Below are experts of layer 4 (counted from 0) of a mixture-of-experts language model. Rows are named router (the router's row for the expert), gate (a neuron's input weights, with its number), up (a neuron's input weights, with its number), down (a neuron's output weights, with its number) and show model dimensions 0-191. Each number is 128 + 32 x the weight over its row's rms, rounded and kept within 0 to 255. Numbers have three digits each.
Before each expert's rows: "raises" lists some tokens whose logits its average output raises strongly, later layers aside; "gets" lists some tokens that make up at least twice as much of what it gets as of all text. This comes from a sample of Wikipedia text that the model never trained on. Tokens count by the router's weight.

# expert 3
raises: " and", " in", " with", " as", " ", " is"
gets: ",", " |", ")", "\n", " (", "\""
router:114142095120153156133087155138063148158116174084153127110076129095117167117128115137086121173122123124184146091040164119144115149191121088062206134128161140068132103154146065134120169098085092114112197155110164045069148120172112156102145130146174125168119103130109166124161117064090154147156113153086147132148147120214132110139130155135116135190121140136089127131160190113161130146160140128134093113130110175189121091112155132109178171159117123146148094041179190148199150165088172229154120149094109106144121150161167085122130114154181090122190115122127124088121131113142071067
gate0:101126138111154132119099069142128134089115127183067128092125136145076159129168142122136076104165112130151079130090152130136147117168142123099139159129116131148154090092088137173124190112146109127180150061096163120136111081138166080137126154098173150175115110099135100179058042104088124097196110104174170146151119156100172150160128097093122141071154176067097207141117163117160171124101114124123149156140097081104124133170173120121152130094126082127166140143124113141142091219144137161092113122088126140178105103099117157117152141172131138094115121154095099131076094148122121130
up0:144153166145183130114107153156130107057153128144140098080133138120064138113118144128130089103143108115134059141067178121171079107142077106141164173133154150138155110115092072155144160110158126100116176075131190110164112088144132111111137149109131131166117124061101096145097098115094133149187104093167178120158093118125142137145103144090090150044168113108105160169067229097168164113177123112093171145157140140113097125139159093125157161126095093130146123122159106141137091194126144159143085137080161119129093108114153125101153109178092158123126120182079087123082117166118147123
down0:163091132080143147158153137089092172192167105125126134125083155094149120121121111131117173124159084151122108124115166174177138192115071086170152182177097121142099169144107129080045124091120108172129154176153162179124046137073087094095153079148100124127177140157103082170143124164141151131139142149160159112086098108094118132105096052133173169149125134173141165126142107146123171144120112156160113150116159099182119111125122133142112111145143157115144115146139148184156124136104174117109164161173166125114117121082217113087114137158111166049157177083143101109128163176115133142

# expert 6
raises: ",", " and", ".", " (", " ", " in"
gets: " |", " the", "|", "The", " ", " The"
router:113081153122076102148132115182169132109106133116183110175114171099150106110180103113143129136161188146096128086128116074147137147129144142155093125143128085119066130128145131141167194144086105061157115187129126118121172120128125102166038123111083087113069180125082090167146135071107084123107158062171155150152135187089135184162174239145099150111150128127110144136141123138139142128117120067191131089115087127100080076099093098159178155140105098099155116166097180121145149199091131123145166111101142151162110110083182137181161085091151107100109150188115123050158112194183105116
gate0:109172183084171117135167149093119146116111158109165155128071159097127100163052085157117131100134071096137175166138098108083135165132157160181172171080127083164145137032187107185166101028134125154132071120123157106086080108132130169151106099087112131119143087122125157162118105122099154146144120175097112165096119171130191162088145107179150127114119156125151141133144153087155135106058104147138181149080125108096139090123132157140104121141120121159093138154136187139086156146117140091134167130149139161134099132143066124169075074113153093169172145131152174123055043139169111135
up0:132126119108127181153138156171152116103139166070095104088152139130119149080191132120115118190153145183137119082140132108130158145143142086051130118111155170080157101165105171074105119182130099105125141089135109158141148172153096077146143214200141145129139133120136093131141135111163101109103165141145170127111180093134076104191082126094097110118150094128084162092105082148147132123141182138155153091149108120154136162105175132096154108077114148123121128128142126116148080120105159167063069075103127124119113153145182100074185169128141164086088113148132090144121192102107140094
down0:078164175129123115146170142147110101112155108144134117172100154141075112105090133098099126185157116189128190132152114153194163128181211119127113122126136163129118137181136132122162134172153149141038131081150119207095084080080104101131134100101130058121140176146083201106123068128147109068162147081145124175098096149097140111133135124157141094110144123128127145127126144158088111152136155045105122136141087127112177094063096132099126152185180152157104147095141142138151070105127169145162115124094129078166147065103107136044124104120076106106136109148103135084151132134138164160

# expert 4
raises: " a", " ", " the"
gets: " of", " and", " in", " to", " for", " as"
router:131128134035136111110128132166152163112159139089126101124110149096165108117123171172114164169115109158113142121063072115124114114105195094106147142092165135102125139118132118157199139052106109135125150160116139118142131131161099140195130179112175143171194127119127162102126097068090083139131056152135132147104125157187153114141112131138142124148069140095160108105155099186138125161129201133127118118135145149143131130093132157122187135131082177131097112103168164196166099206147150191111117189113148102157132104126165132113126076132136138111235135155149163131116162123159105075
gate0:126099130146164142160120115115106130164116142098190113032115121122125142166143132114206120165163077125121158156063176158160159106197113095136134144102143146149158151174098102153179154102085070128084108105146081056133116145059080194151179087147125100129108119105136081163125108155120169089097136158132104151111127068105088124056096151149144100131136155112123114155157171164165163129145123111049155103093139108127126141152107143188133162183108082169090147176139077102170144145149184134090128128176134088143181103130108177102106124141165141106186096144153105199119080125121142129
up0:117120096122200162076176170131131090102180152202178080177133178033112130089190102107065091165139161146124145101133172201198127150102145125152101072100124087146113177190096127122161119102127140167163090091092159153145111143181173120129139091049089098161146149061160159151132143141118148135168147090142108121157115092111137088138135156074145123144169127130126061155168152105113120143162112142101122157166150118171127112125144154111153134144165169162130154197140097150176156071114098152166132104146105134197137173106103127105110170093133127136151168156175125117129121141088145156
down0:115079144144129155082108059094097186157173124087143096123158134162103098129133164110191108110116152186159127154188131119149114183067138162146142095091143165191137139122146055177149159120171190142074196133114142119082102140043116177074193142115152132130075085125145062130114123132191134129119143124125170102119104128097196096095093083184091124117128118136174123076144171163167144097157184077121158129044113093128109100198094145172126138133122110129140140115099155163081180118117097114122088152127153092140153186124163127127077142109133090099137101055144160123121121114142123126